config.toml
n_layer = 10
d_model = 256
n_experts = 32
experts_per_token = 2
d_expert = 160
d_shared_expert = 128
activation = "squared_reglu"
moe_layers = [2, 3, 4, 5, 6, 7, 8, 9]
router_score = "softmax"
normalize_top_k = true
routed_scale = 1.41
balance_loss = 0.00362
balance_bias = false
n_groups = 4
groups_per_token = 2
init_std_router = 0.0313
lr_router = 0.000979
n_head = 4
n_kv_head = 4
head_dim = 64
vocab_size = 3810
norm = "rmsnorm"
norm_place = "pre"
norm_eps = 1e-06
positions = "rope"
rope_base = 10000.0
rope_fraction = 1.0
qk_norm = false
attn_scale = 0.125
tie_embeddings = false
parallel_block = false
init = "uniform"
init_std_qkv = 0.0349
init_std_o = 0.0
init_std_up = 0.0349
init_std_down = 0.0
optimizer = "adamw"
lr = 0.00162
lr_mult_qkv = 0.4
lr_mult_up = 0.913
beta1 = 0.95
beta2 = 0.99
lr_head = 0.00612
grad_clip = 0.5
warmup_steps = 202
schedule = "wsd"
decay_fraction = 0.615
decay_shape = "linear"
final_lr_fraction = 0.0
batch_tokens = 65536
seq_len = 256
doc_mask = true
train_tokens = 320700000
steps = 4894
dataset = "wikipedia_en"
Below are experts of layer 6 (counted from 0) of a mixture-of-experts language model. Rows are named router (the router's row for the expert) and show model dimensions 0-255. Each number is 200 + 20 x the weight over its row's rms, rounded and kept within 0 to 999.
Before each expert's rows: "comes after" lists some tokens at least twice as common just before its tokens as in all text. This comes from a sample of Wikipedia text that the model never trained on. Tokens count by the router's weight.

# expert 16
comes after: " |", "|", " 6", " 7", "0", "7"
router,164,214,230,206,217,195,176,220,181,210,197,187,173,244,189,193,211,212,177,181,200,195,231,191,197,178,143,192,178,236,195,205,215,227,219,163,166,206,195,219,204,193,155,196,175,210,236,180,196,187,184,192,182,194,196,191,185,181,230,194,187,206,221,206,218,186,214,252,211,203,208,197,164,202,201,216,225,197,200,225,180,211,177,223,175,211,183,204,184,170,218,222,238,213,185,190,223,208,194,180,171,182,194,222,212,165,165,188,220,243,234,182,204,200,209,184,215,207,167,194,225,192,187,205,193,197,183,213,231,168,239,212,209,203,226,217,223,183,207,183,222,171,190,209,208,205,236,222,204,250,189,207,186,203,178,183,196,227,203,182,199,181,224,210,218,194,228,183,190,207,218,216,185,198,177,197,190,220,208,237,183,234,214,176,199,195,202,246,206,164,195,231,180,202,219,200,209,183,193,224,180,227,221,169,183,183,222,164,204,224,206,207,215,196,231,192,248,210,210,209,228,217,210,180,222,174,191,181,205,198,184,209,198,200,208,230,208,197,213,164,168,231,239,170,199,196,192,206,217,213,186,209,176,201,215,205

# expert 21
comes after: " of", " in", "ed", " on", " to", "ing"
router,189,175,190,212,212,189,153,184,217,180,249,204,195,180,205,196,205,187,210,193,198,220,205,205,178,193,191,185,209,194,191,202,172,258,230,227,182,202,194,176,239,207,183,207,203,195,234,173,185,184,177,211,218,191,208,195,202,184,188,211,190,228,180,181,165,216,228,198,173,188,224,222,207,234,230,202,180,191,191,201,200,195,195,203,208,188,200,218,230,199,215,165,184,209,191,240,214,206,184,183,216,174,193,192,146,212,118,199,193,181,183,191,232,196,197,188,216,208,203,197,171,214,185,221,154,176,220,214,175,209,196,210,211,204,195,213,215,195,185,175,197,209,203,217,193,161,157,169,212,222,205,190,191,214,174,250,204,200,212,181,177,198,201,209,201,183,203,174,202,174,210,199,205,199,203,177,198,212,212,239,254,208,191,211,230,210,196,192,156,227,217,195,196,237,174,211,182,199,192,200,192,218,182,192,199,163,219,224,211,223,169,207,175,189,169,217,175,192,205,200,194,185,183,194,217,179,189,177,224,214,198,212,204,227,225,199,204,204,211,203,183,201,179,145,238,210,179,207,222,213,227,156,193,180,219,208

# expert 14
comes after: "\n", " |", "|", "-", ";", ":"
router,190,241,170,212,216,192,197,191,214,198,210,202,202,190,202,211,207,193,207,215,184,213,205,183,221,214,174,235,156,202,200,209,182,181,230,197,175,187,234,223,201,180,172,160,187,187,188,215,210,255,190,198,192,183,208,198,186,189,214,202,190,206,211,231,176,200,238,210,206,232,183,239,215,187,240,241,201,224,198,198,204,197,164,211,202,181,166,184,227,227,215,217,189,164,184,206,168,201,189,229,222,210,162,227,191,164,220,191,224,175,195,198,198,196,178,169,188,217,164,209,188,200,213,206,229,224,201,198,180,200,229,209,200,185,209,184,209,220,207,185,206,186,186,196,212,203,198,244,209,179,191,188,192,214,224,189,159,202,226,213,238,239,164,227,241,237,165,206,229,178,215,199,185,187,194,221,213,215,227,184,176,195,217,186,207,200,229,196,202,172,197,204,174,222,229,166,179,203,254,210,221,220,218,200,208,169,191,197,200,209,208,211,177,211,195,208,191,184,202,176,227,234,185,254,175,225,223,200,179,196,164,198,193,220,161,191,216,195,185,199,213,190,177,198,210,211,209,212,195,202,242,190,180,207,193,212

# expert 23
comes after: " the", " a", " as", "-", " was", " is"
router,169,202,215,197,195,191,227,163,219,225,198,168,221,195,203,222,195,205,163,206,163,209,213,190,224,211,202,191,235,204,208,182,240,165,180,200,228,179,190,191,186,218,215,210,196,164,190,202,245,177,186,188,208,212,235,232,223,213,203,195,187,216,235,209,192,222,236,195,175,161,187,197,208,211,208,165,198,197,184,173,226,229,199,171,205,163,193,205,187,202,187,188,171,184,206,201,231,237,210,196,218,195,193,209,229,195,230,220,175,215,217,229,210,214,227,185,212,176,208,200,215,210,223,186,242,189,202,195,217,198,202,220,197,200,221,220,223,209,200,200,205,175,201,197,197,200,158,224,212,196,231,175,179,176,224,189,185,187,195,184,172,218,168,220,248,182,184,248,211,207,202,152,188,234,230,160,192,199,209,207,169,160,221,198,200,183,209,209,212,221,175,208,192,192,236,217,167,189,196,217,204,240,178,222,213,210,179,186,167,207,208,213,218,226,228,200,229,203,194,195,180,183,224,206,188,167,192,208,172,192,198,186,212,232,206,193,202,191,194,206,196,214,233,194,207,206,235,201,213,150,217,187,209,235,212,181

# expert 0
comes after: "\n", ")", "7", " (19", "8", "6"
router,201,212,182,238,227,231,165,200,188,187,174,195,232,181,192,207,226,216,207,201,213,200,182,216,199,196,207,218,177,206,168,225,225,199,190,204,188,208,227,219,217,198,217,222,155,187,193,229,161,225,220,158,197,195,178,186,152,174,173,210,225,217,213,204,179,206,178,194,177,196,197,199,222,196,203,175,196,234,222,182,213,237,165,180,205,223,197,192,162,197,200,232,217,208,190,160,193,203,183,200,185,166,175,212,190,176,144,181,212,241,198,185,199,195,200,195,221,195,186,167,196,185,201,202,177,205,197,201,240,213,213,219,182,164,216,225,171,193,227,201,221,213,177,212,211,184,211,205,209,209,156,209,203,173,174,198,244,200,203,210,213,194,186,221,205,218,175,224,226,218,213,237,189,208,188,230,212,194,174,193,210,193,204,188,218,172,185,220,229,173,223,201,205,214,218,212,187,182,217,215,186,179,196,196,217,193,180,210,206,184,230,165,194,197,192,220,230,195,176,198,221,176,219,187,197,183,235,204,205,151,168,187,200,188,174,233,219,237,211,198,249,194,181,191,218,191,221,206,220,217,162,217,215,214,219,215

# expert 9
comes after: " ", "\n", " 0", " |", ")", "%"
router,222,205,153,207,229,189,204,168,215,192,160,171,178,217,201,188,196,226,202,196,210,182,232,210,209,195,216,183,172,214,207,188,191,199,184,205,217,194,179,200,209,204,167,182,184,216,204,215,211,207,211,229,196,216,239,180,221,180,176,238,213,175,202,194,223,190,217,176,196,231,206,191,181,191,178,195,212,186,205,216,198,198,169,169,223,203,192,224,173,175,199,232,241,200,225,202,203,190,211,170,200,226,202,161,143,192,162,220,195,200,214,180,243,210,186,194,217,173,198,188,216,184,215,226,179,213,210,197,239,193,219,196,196,212,214,186,163,192,187,202,212,189,215,191,208,216,213,233,200,207,200,192,197,208,212,227,165,214,196,191,178,224,220,192,175,209,205,151,204,238,198,217,171,143,175,181,226,217,204,194,210,204,245,195,168,228,219,210,200,182,200,213,191,215,198,184,193,184,209,178,217,185,171,204,183,220,182,174,208,203,187,198,177,221,244,164,227,210,204,182,226,180,197,237,239,164,194,199,217,176,217,222,201,214,207,201,171,195,211,193,206,217,208,198,191,169,186,186,178,180,175,236,213,216,151,168

# expert 29
comes after: " the", "-", " of", " and", " a", ":"
router,212,203,231,219,208,226,213,194,193,201,215,193,214,188,211,215,174,160,190,227,200,191,191,206,159,191,194,195,172,183,184,188,198,167,204,235,188,225,222,180,192,215,242,204,189,213,172,187,208,233,206,226,214,212,195,210,199,228,213,189,188,195,171,214,257,192,170,221,210,208,201,179,211,243,192,186,234,197,151,200,213,241,198,198,160,195,212,179,218,227,199,224,217,192,182,207,185,199,152,198,200,173,208,238,234,214,233,206,225,215,196,225,201,193,223,170,204,165,173,230,229,195,173,222,196,210,180,201,199,201,206,212,170,187,197,177,213,143,168,216,204,225,188,210,171,212,214,186,192,175,205,193,198,234,172,177,201,216,222,204,195,180,182,197,223,160,189,165,228,215,210,230,226,233,192,209,217,211,237,188,211,190,173,190,230,180,173,248,182,208,219,208,190,179,196,181,191,232,203,196,177,205,196,189,227,202,208,238,191,194,192,177,207,190,237,225,180,180,205,172,203,193,198,188,197,225,179,227,216,176,189,196,196,195,204,202,184,184,188,195,207,187,212,162,239,212,195,182,196,195,210,170,198,188,211,196

# expert 17
comes after: "\n", ".", "==", " ==", "===", "s."
router,177,208,168,172,201,196,226,180,179,199,197,207,189,221,190,238,162,219,184,188,183,212,220,215,188,217,240,204,213,206,197,210,174,195,191,194,230,180,187,196,184,206,213,211,219,199,218,215,211,218,240,174,182,179,216,201,184,187,190,186,207,168,178,169,174,184,165,232,181,185,180,176,203,186,203,181,211,192,244,174,206,239,191,172,220,190,233,184,231,202,213,204,214,219,222,141,170,169,214,200,195,189,179,207,181,189,241,223,192,217,196,179,189,219,197,210,238,197,235,193,233,211,199,221,219,191,170,200,168,228,206,182,192,213,157,201,215,207,209,200,186,206,182,239,215,162,196,168,167,204,188,192,175,175,218,187,187,200,209,227,192,189,202,229,241,210,202,223,223,182,197,214,191,239,222,217,177,199,166,199,199,220,179,194,199,198,214,196,170,219,192,210,221,218,206,234,205,208,228,172,187,200,163,199,220,190,179,192,204,192,195,192,174,211,186,201,189,166,204,244,203,205,184,186,205,162,161,206,214,170,196,189,177,170,207,189,211,208,235,212,234,210,148,176,177,188,211,192,188,183,184,195,197,192,194,195

# expert 3
comes after: " |", "|", ";", "|---|---|---|---|---|---|", " /", "|---|---|---|---|---|"
router,180,209,210,172,190,212,241,171,216,203,219,186,160,219,219,189,224,203,204,179,221,239,215,171,204,231,180,214,198,175,188,196,197,200,200,189,217,192,208,188,180,222,231,214,186,211,195,175,195,197,180,139,221,222,164,184,188,211,203,217,199,234,213,211,223,189,215,185,157,195,164,190,182,201,218,230,203,202,189,205,175,235,195,225,202,219,194,206,177,161,188,229,224,226,211,176,178,187,209,201,195,206,258,227,231,174,199,206,237,174,196,165,185,214,176,226,200,230,191,173,221,183,207,202,180,208,233,200,199,205,212,214,198,191,237,212,220,216,245,195,191,179,177,192,196,219,206,174,236,224,220,207,187,180,215,236,185,224,223,201,181,201,209,171,189,220,231,200,214,229,213,193,203,172,229,225,191,210,197,232,166,216,179,222,220,217,230,218,225,194,207,162,194,217,189,181,242,250,207,197,194,186,214,212,175,214,206,178,183,211,197,204,200,228,231,219,194,196,173,208,217,207,184,196,184,231,219,175,210,197,196,183,189,223,190,191,200,183,234,177,181,204,191,189,172,209,194,188,212,202,199,227,180,210,177,194

# expert 28
comes after: " T", " R", " B", " P", " K", " M"
router,193,160,171,176,193,211,175,227,185,189,226,220,174,198,169,171,198,204,198,187,186,188,199,211,178,200,170,224,191,165,229,194,194,180,214,170,206,199,186,196,195,184,186,220,211,208,173,180,193,234,215,229,234,195,191,203,217,210,216,201,241,160,183,187,211,175,181,186,234,217,216,198,183,181,213,209,198,222,237,191,206,191,229,212,182,210,217,165,209,205,204,187,206,209,183,194,223,224,205,200,238,236,195,191,231,206,202,196,220,186,230,234,195,207,180,210,195,195,180,186,206,171,202,228,206,206,221,147,214,199,240,225,187,196,213,181,165,207,227,185,190,195,189,191,199,199,182,229,223,210,193,188,199,236,243,212,181,214,189,230,211,221,188,163,178,211,171,180,188,223,207,207,214,222,201,224,153,222,185,203,198,210,168,197,206,176,200,182,228,199,176,208,209,175,227,198,180,161,243,226,212,236,232,184,180,222,199,184,223,165,201,192,182,214,229,199,211,203,217,198,203,172,170,238,217,182,203,215,229,184,210,174,200,183,196,208,189,189,221,190,194,169,227,237,177,238,191,201,221,204,189,187,217,230,230,222

# expert 1
comes after: " |", "-", "|", " ", "″N", " U"
router,186,209,189,180,200,219,217,203,213,212,218,229,208,212,186,223,171,169,183,231,237,199,213,179,217,197,177,220,188,210,204,222,193,215,159,204,215,156,242,210,184,198,194,210,180,223,207,216,192,176,193,210,208,170,189,209,218,164,217,183,230,231,197,190,208,181,221,233,193,201,187,187,198,183,169,201,224,238,235,171,200,226,191,216,194,237,207,187,217,194,224,226,254,202,226,203,186,198,237,210,207,200,194,235,191,201,196,177,167,216,230,192,200,241,202,235,187,197,186,190,216,167,227,213,225,184,166,157,201,210,212,234,204,224,202,216,210,230,196,220,202,185,198,214,209,218,189,204,185,222,192,225,209,204,203,232,215,161,183,165,213,211,221,223,193,186,204,199,177,218,207,222,172,198,213,214,210,197,203,203,209,166,198,218,186,207,176,230,194,158,188,217,207,216,227,196,188,239,198,183,235,202,187,192,209,243,197,204,184,193,241,209,223,203,186,195,192,217,194,197,215,178,167,171,193,197,212,174,210,165,206,216,244,171,181,170,194,219,214,160,200,223,191,174,204,184,187,173,197,222,193,181,240,198,214,184